Experts of a small language model: 37.7M parameters, a variant of Adam for the experts.
Below are experts of layer 5 (counted from 0) of a mixture-of-experts language model. Rows are named router (the router's row for the expert), down (a neuron's output weights, with its number) and show model dimensions 0-255. Each number is 128 + 24 x the weight over its row's rms, rounded and kept within 0 to 255. Numbers have three digits each.
After each expert's rows: "comes before" lists some tokens at least twice as common just after its tokens as in all text. This comes from a sample of Wikipedia text that the model never trained on. Tokens count by the router's weight.

# expert 2
router:141166144145073091165141154112164130176131101096108096137132131150106142139169107136110131102136117089149120150141128129142103165109104141122146114106113130153115114123148159119145128081110068105095109116145124096103132166180150145121127129119142133115118136121142147122163125145119147133118128128113153136103116144141113126099121096141156142132103116158113075129138098110105080141148073147160122125160165105147182152110128144164170183163141160122159110133116118120116115121118175099169135148085114080146125108133130091114125099124118094079073108131155135114158135143161115136164126088115086134125138113123171142103102133111117087154171153134131108099119111124162139121094096143103093122110133117172120102128085123085130120081135115171147130161096111117134167133097119
down8:142144114136136098117096097108148139105153124082113125080173097152107101133118152121108128120125157073139091119099121165128117113119126135160188098142161117110127124127136174125112129078128102097117146157124115132085185105130158128100119115104116176162149148142088074132146153154139166122121129131176171145122127132122146149141127156091152131112125109149138118137145116109148135112132141152130137118111164146107127153144087096152175118145199117111113129126139195173127090130166108131099113112109098151132128133112144161140148148093109106113152143121150141149134168075126115116091121118122092154135159091154116087112119112106146147127117119134075115141095073133094114172145127132109129135097160093137135087137109141131121148127145132110117157109189121114105122120102136
down9:127121081140149158170083113125104132101138123155143094148140114136122139122145103135133082135101180071118146154142111133129140127113136095174112129135138138121145130153115162124145157126136164089167088146108177140106110129130154128120147125131107132112100088191177100095148113090148147139160178076115157120143122160139105141165149103113138076140136109137201112103147137181163140112133141115181171133109093139154149147116156116128159124132149101098122111124131091159120105088141135126140102130105118130111136144126142101129163125140134095137124131173100127115113123130117122149149147129130145119099158131139114116131154080105113145100104135164138098154080092136171103171130185094120109148119145081055112102136106113127131117133122123109123134131115137135118102115140104
down10:151079162099096123136130140170153135149094125114101122108117133119146104126134172164125144130126116129111126135141153129099140116087114142095109159093129131122115121120135145085082106119070154088088105108148126139131128107174100110119079116141115129157157141190175168106165089147133106159150138097118132123092082089137117141121134131063142101121102113069127151151127128131164162189148161124114113082121110129174117117139157143107131138128106152138106105173151128139119136121186149118116138138096131154118137137107155131185153111134143116126104135132112097082149111127131157106145141171101165160116086101105120146136157106164122162153112134135115108135132100141147157126125096118158117134094124126088119140097116133126165130117154109170102093140099094118125134149105133
comes before: "1", "2", "3", "4", "born", "aged"

# expert 1
router:183137133179141146143162105168113149103123091139147173174118118147120140104111125128081139098126129106074084115136116121119153127140121113103106117143117117141137103162152074146104136084134128116081110111145151124112086133118101153142141090100118159136123115153086159123106166169099121098119164106070156124108136094135111142128142123126135146126141184097075169114162159132090129134081153122088106118082100109124165104134128130146127129097107117110108151118126108155117175098136126153167132145110123119123145123133142131137051093124143106152171127144100105116124148118113135123094128120140153116127122129155104142118110127156128127100118100136176145151122102169096133137081157125135122138165124172099132093174169128111108119170148102128130095114144130145158119152119141
down7:136141132111147119110113144153099147156115132096168146153115123118136124143154195151116130098127114090138088129113105145122128067094148150102156125074087096121119078116091102154143160111100162076098089169129125126157104135152120130149116117120150123090067113108118156112137116118082101084126163145084164117163096146102157083156112107138105111105177103070137184125084131091114155112094142122121173115123145136103095087155125062130138197164125108111101093130137155110123154152124128126141140118121195163148150119149133146135120096145137130106115118134155127129122145136095122106116146143142138139148170118134140132122104135125122128126135108101119138141102135147124093108109122130135148115130168122128114113119133129154114148142114111150097147150098144115138103148117107
down8:176150144128135139156136129111127122100138146145135106118107153137142113138102151111122128141131143114137156151095120138164140147118125107131101116135115126115121159128107104131134163146140137067145111158156149096157178151112115140136126132135094169102163120132130110132090127115084151104173121137159145092141146087176113111141145100140150158122094146081132113144103149135136138155167163154110135138128115149135150114100071082154100141106113106106135120075110145125119173127155107144147115144110113130115141135063172153130164118104130089116149101123108114101126106101109157124162140088141117092108118120123128103111057085149138121141085089104135119142113170141168147163116181119146144124133101066077180114168121115129161146126125155073113112107133154149112143130155150
down9:111173176144140149103124091133127117135121101139168155091144091136120126120119110131113146112161103090100102136145118114122166114124151089126126109165136139135130176063162140121138098115159118118142082101099133125098136119079159139126142078093076171106143122122133154132090121151153124132129155110126136147107153143122124135086112148122135098180194115153138144162124132155101133159143092121110132143129162164127094111120095136128181176129144179122076165092093141134106145161115132132093123114132178103153144140112142151147122118104143124120127116164100135136107136125084142136159126153118100112101130123129116105179079130092086157098113169140169156111125126135163162119121098120158126101140139134170088107117112116142125109133134149123089147092132125098115114117134129
comes before: "\n", "-", "|", " and", "==", "The"

# expert 3
router:137173131149109098131137119120104077142108136119128178133114117132114123145144133125131097134137118167144149159118098120142165161154136157136056123160148150139162148102169138110098146186131144133133189121115111128129144131129145135141125130133125105093105107114114103143116145147108144109129101160087104130064136127159142092120131153148119135138101132146148149139107130121143128127114108168113095118127075126144128114171140116092053142133125141141134116104103088171119118148108138165120149174092159098150143152125123087112153122125080132113173125080144124171105116071111130119137124145130120124121135113102154129138164130158151084132122151135153132123103182153136076091110116146204174107164150163121129118137113145166140124137090136131164108111153117122120140135101156
down18:147149198092154134135123132136129132147121142134085105120144130140122094118136189123092141117130122132109176105128158131157108097117115168142128146098151105124136133104123135148133159111109108127104110091119141103143135124160095151158113145159111123106155112114102102123149128154128174140111116163115138149110103132077107098152110130078114093132124154087117155128126083101181128153156086160092083138167140108165133110123140127110105124162130166144147090134142108161159118163108103178115112056122186101126129144118112122154189085118091108105151136141124146121168110126111142075155140158141102154109163135136145115128115129127095154081140077117115125112107096119113126132107162165148130131129147093123092135132107102103133161119113094120140152126125130151130137153100159
down19:143140164146101123104125129136159146131120147111095114105128128115146087113174099127128120143133139136096161095107144108086157193136169144132123135121157148120131130124103169120140105150144147126159147130182122096125126092091121102061134101104156112134120097158143132141117141115145140110079138133174135160149147105135146125128149153109153144125075105106144140139104106158141141123118112086100120110171093121115099102120114084147119121113130094128114084130165101161157162154109106132104132100127085120135130170110066070140118162117093118145157129134149135139123106066117142144122082120113153118163105124092165134159131122122126129131153140161111153139105093132082118175135087135083189131130151124114147124122106134148132133124122155131181098135125179150101134124113152
down20:101125112170120139117146135134115107118121134117142151164168096104145152139134122141117146136091109106102132161140114143189153083119150130117165117109100117113115137143126168159147113089073111166147151169115155150156123108128140191138100143095115075141101152148127158101136163102108113106108122101155098102120126168107151120139144136151146090128094154148132132104123147118132123138156168108128162133163106121099174122136149136146157141131133084122104146166125146110135110117088162151148134105092160140162130146158120155119111106098127095167103143130141115108078124148133091160157168116130097104114122176113090133135128136129105145095097112088137106145152136137097112134158099167112079115165129094135131165118092135118147132162099142152113162151167176114105157168124093
comes before: ",", ".", " of", " and", " (", " in"

# expert 5
router:125121137122121067125127161155136137096110134125164105109140139137131140150116135114160124100137150137165160158152156159111126080176132159097157108127109132120118111140100141117163128166079139147109116124104147142147139124125122100161091140130113093093130118129144129098153104133110082086157114165185117139158129134127129123138137133135129134120111138135161161110105181133118163144113177138108152117129112160114162115104149080151163132170166114109198158139120145116102102132144118114089148172121140148083159127126131126127125104163102125126138127182087103094098127135096161110148124125179090145119135170115133134159081101153116141095146118127141132125113166150112105195096128124093118144143082134101133132127069143162142106160144116095136132095127138129111096147134164
down7:156079083139125189139121143127139156121099096143114140125179104096081138137151122127145148070143081153116139141138093134155157153139134157108097109139087124147105145117106158094171103145112091120106103086106126079132126124123089142131160126138098135152146149151151119138113137111125164152168109127158144141159117113124119136062128177122109118156106151125154088192112073139121147163125126138137100139106152153155116150104175134111158085137102149107155123135139107086133101130112125111134130108113125149128140126131134151132118127133102116133128150154171121112118124117143141134128137108106122144118180134119132152144133111107150116104104093105184108128086112125150081092162123193155110138115153116174122115115126135162105141104147123119143134093112152130136127160057152
down8:127122138108134089107099119114135137160148163152146162111076112091097121124150116132103140141087123161168153143092111107121111163102141166122170106129124134128121093157119146127124098109086082120134091136128123153141095128136131088138101145118153126099154131139176134121113135118147111147139107111099135174099104127132116122166082101075099162092114104111131102121085150112071186093125130136114150112124140166146143115130120122135129100114137108137167102181102127148191114154160107129146097128147124154111074183129102149164122088158152118097078125162160116139082116156120158114110132160085146128149120154067149141129109148128161124164137113122161119148111144135110135108133141158124124093139091127079150132098113140143143143134105126141132115128137127154125123137168150
down9:134139157151129118103126124106124098137106093082122117170132121134120127133141125135127123134134144121168122094139070119115101110108141090141143112118133100129167139128121085102099142164144162133127130186118143186121122140146115092166145089148136148155101096106145139141130134134154167110175140108120127125155129157113136160137194160144135118126125111132193102084142110129119133138143151136067154110100125166105172131146137128117119140097133087133173128068115127129132166108166117150098125134144142162115117171137133138153126100128185144122123135134101113157083159162099170116111146128107118147157113127125141145134152129148115100097122159118137158139172100167074091129110138162130101082131098083096137137153119141109137180170141135108122094142088091113157119125142140
comes before: " the", " a", " his", " be", " an", " first"

# expert 10
router:096099111108119170138179119071115106116117120129093113127128157101152128101073117118175112185128136087157123121100104107136106124150117130161109143106129139120117141121104169087108129118097128121156130097148118125148125115116101118107114139157158148177136094140145125117122082136170139144142140125199125142120132159138127139178113171110162137139097109074136072132168116142159133145141150125141158112107140141134101175129129129135169126118092173114101124133097175128148108121126138120083112132149111128159121117158114097090156153089099137146109147122113116098082121113134129130096139162118099107127149089168153106113114116098139171177110144100150161106129101128153125120141139114110131146091124078130131089141123136181134148080133126091145107103109158108145136105158139
down8:135118132119156163153171142154132074132119128158125150151137126122113107106137127140120155130130100126102149097116176114102114134129153149164108089099126134130155100132120106130113137096160172088133120127148102141177167131115169102152170150089125102090118170101095122124104108090151095080134129141101117128152106149154130098113114141155160145119116133099121131138134115114073132139141146117124119121102121130125097115124045125167131128165134090144103101111095151104111148107101142147133143145180150145147098151157162138139084129123161117114147135163094132168148131121155113137143111093121104136099111135101110179146104136161093162159135123137124136141105149133087078123171153161114139121154123138120172121121161137136160099160159065083084098105116109144134103139144130
down9:128136109078062142108130092105163147135121143128163151135106144116104128138130133091106178106126135125160162102146108139039137127126164102166121113121124108133086123163148156159133111161113099180152135139130094126163167151149119114114126112120098094137086129115105097140157083098129140139139094122083102164128126170127090080117095128102118078105123122124135104174100146081069159146121121094070152116142108150142124139127123153145094132145145106128132136128145174107122120134112104152158133086114158162123128176122093127116109139175128110113141118148123136147139151154120150135126088115152110156109135148151124134114174123104145140127127162152096101144141137130131106127106128150130094125118123114132127074134137088113148108113126111152129120114142114112067113122160161
down10:115136124146119132141109143128107124117112137165124156145138133137082128109141150183155160155118149155141130158136118146168154128159167105125113158103142106112125150073124111167117113113151151102132150128133095150145144126076165140111130150143058119120117086113173164109118125178094083134087131133170151140154107103119102136148120121151128115133144100168126105119129148144101114103123132161118137136133160175117179112144129142139151105117122088151147148152117167173147122152111134092150146123141134102131111149118122139112105125125122201149101144064108155130105145141116119129156086153136093067137107139119135118119094120152139161098125138092187168122140145121145161101122082148154119154082151180161105118143127131160120152106163143107115109127093160146154131131146136
comes before: "0", " |", "8", "9", "1", "5"

# expert 8
router:139167114151127120110146120143098121114127103129151116109129097112129135150113180134159123159097116141129149130106116111126124094142176137137108138145128115138133144152109145144183150176109160147127137126134156115116099107107109108165138184153123162131137125141167111101133119131117119103124116110080099146115154134132121102191133145114110136116190107109166152158102146144151117138119139153137154091135105158168154051100161133123167162137119095117091072139141147092095158138116112136095128124143161182094134121138184115084101112143137176130149096108128129175108159126091148151118159113160174145148152157123066115129128121137155148097118146141139120090125161147116141083123163145118147121125144101110130092131145144146128161153120154119107106149110105149103111131176110
down18:148143136147164155143145130108122103170137097107140136146088118094127156092118142171164094114171162115139145128119157142154142119114148152122148151110130117141096122151132146152102094174131130074142140130134120121186107158175142170150104167124105169129136147133144119097113106137162089112130159158100099148117130162130117138056115131124114147141123100094125151083113124153084094099115141165106157093115113151149190150143139148117072123120101150126097143100135101142173143105132128127114119091102096097151077154113148133132155157106139163134163107156125140138100122148181141171112105119084127118124137118131162129121111119106109106168139129150149134084092125139159099109126132150104109122139184122112120087141134111143169118122102131096135120151125133141109137153084125
down19:134123161115102137107132127111129124134124175140158114173137134097124163156149130128149141120118144119114145107153086131125129125115115088117080086160099108139080128141161115139181132147101142129162113160148125122119131100118086143122176173130168164139136063137144152129158127140107065144111132172079159115108116116139117144121107133137164156113176141133136119105105115134154114106098120152129098130101131138114117115122108150163177129160143155107107108160163075161144131115141136127133143138132102160120120112106124135146101141128105136128108106149122101124052138124088129102145116170139112132119191127144100124120128134156134099100134080140122106151101117131095134098164148162130101157102127123126084107090113142130105144094099123134079132162166103169134088174162152
down20:121124162140126139140118140120165133107119091133118136113116102156164135106169098186136146133114138158121104148140113129119131120134119148140117086137144141124091127134173108090106136182148093183142144127134105129160155116139183103093156081144118102147124112138113136116120137155110125152101135111172102148151133144144135143106132137154107094176106145110119147171114099145148127091118119121138128077126120080133160125145112145131131132169044155101135184117090109113118104155122156135157094167109130111161088146123085138147142142129113142161158112089138102150165116119153136170145136108136128141132151167133176118163140142079150135132161150140107141143107172143075121151102123119156164120137124193121114129130164130115166106098171091130142130107131147145118151126155117
comes before: " to", " in", " of", " by", " as", " on"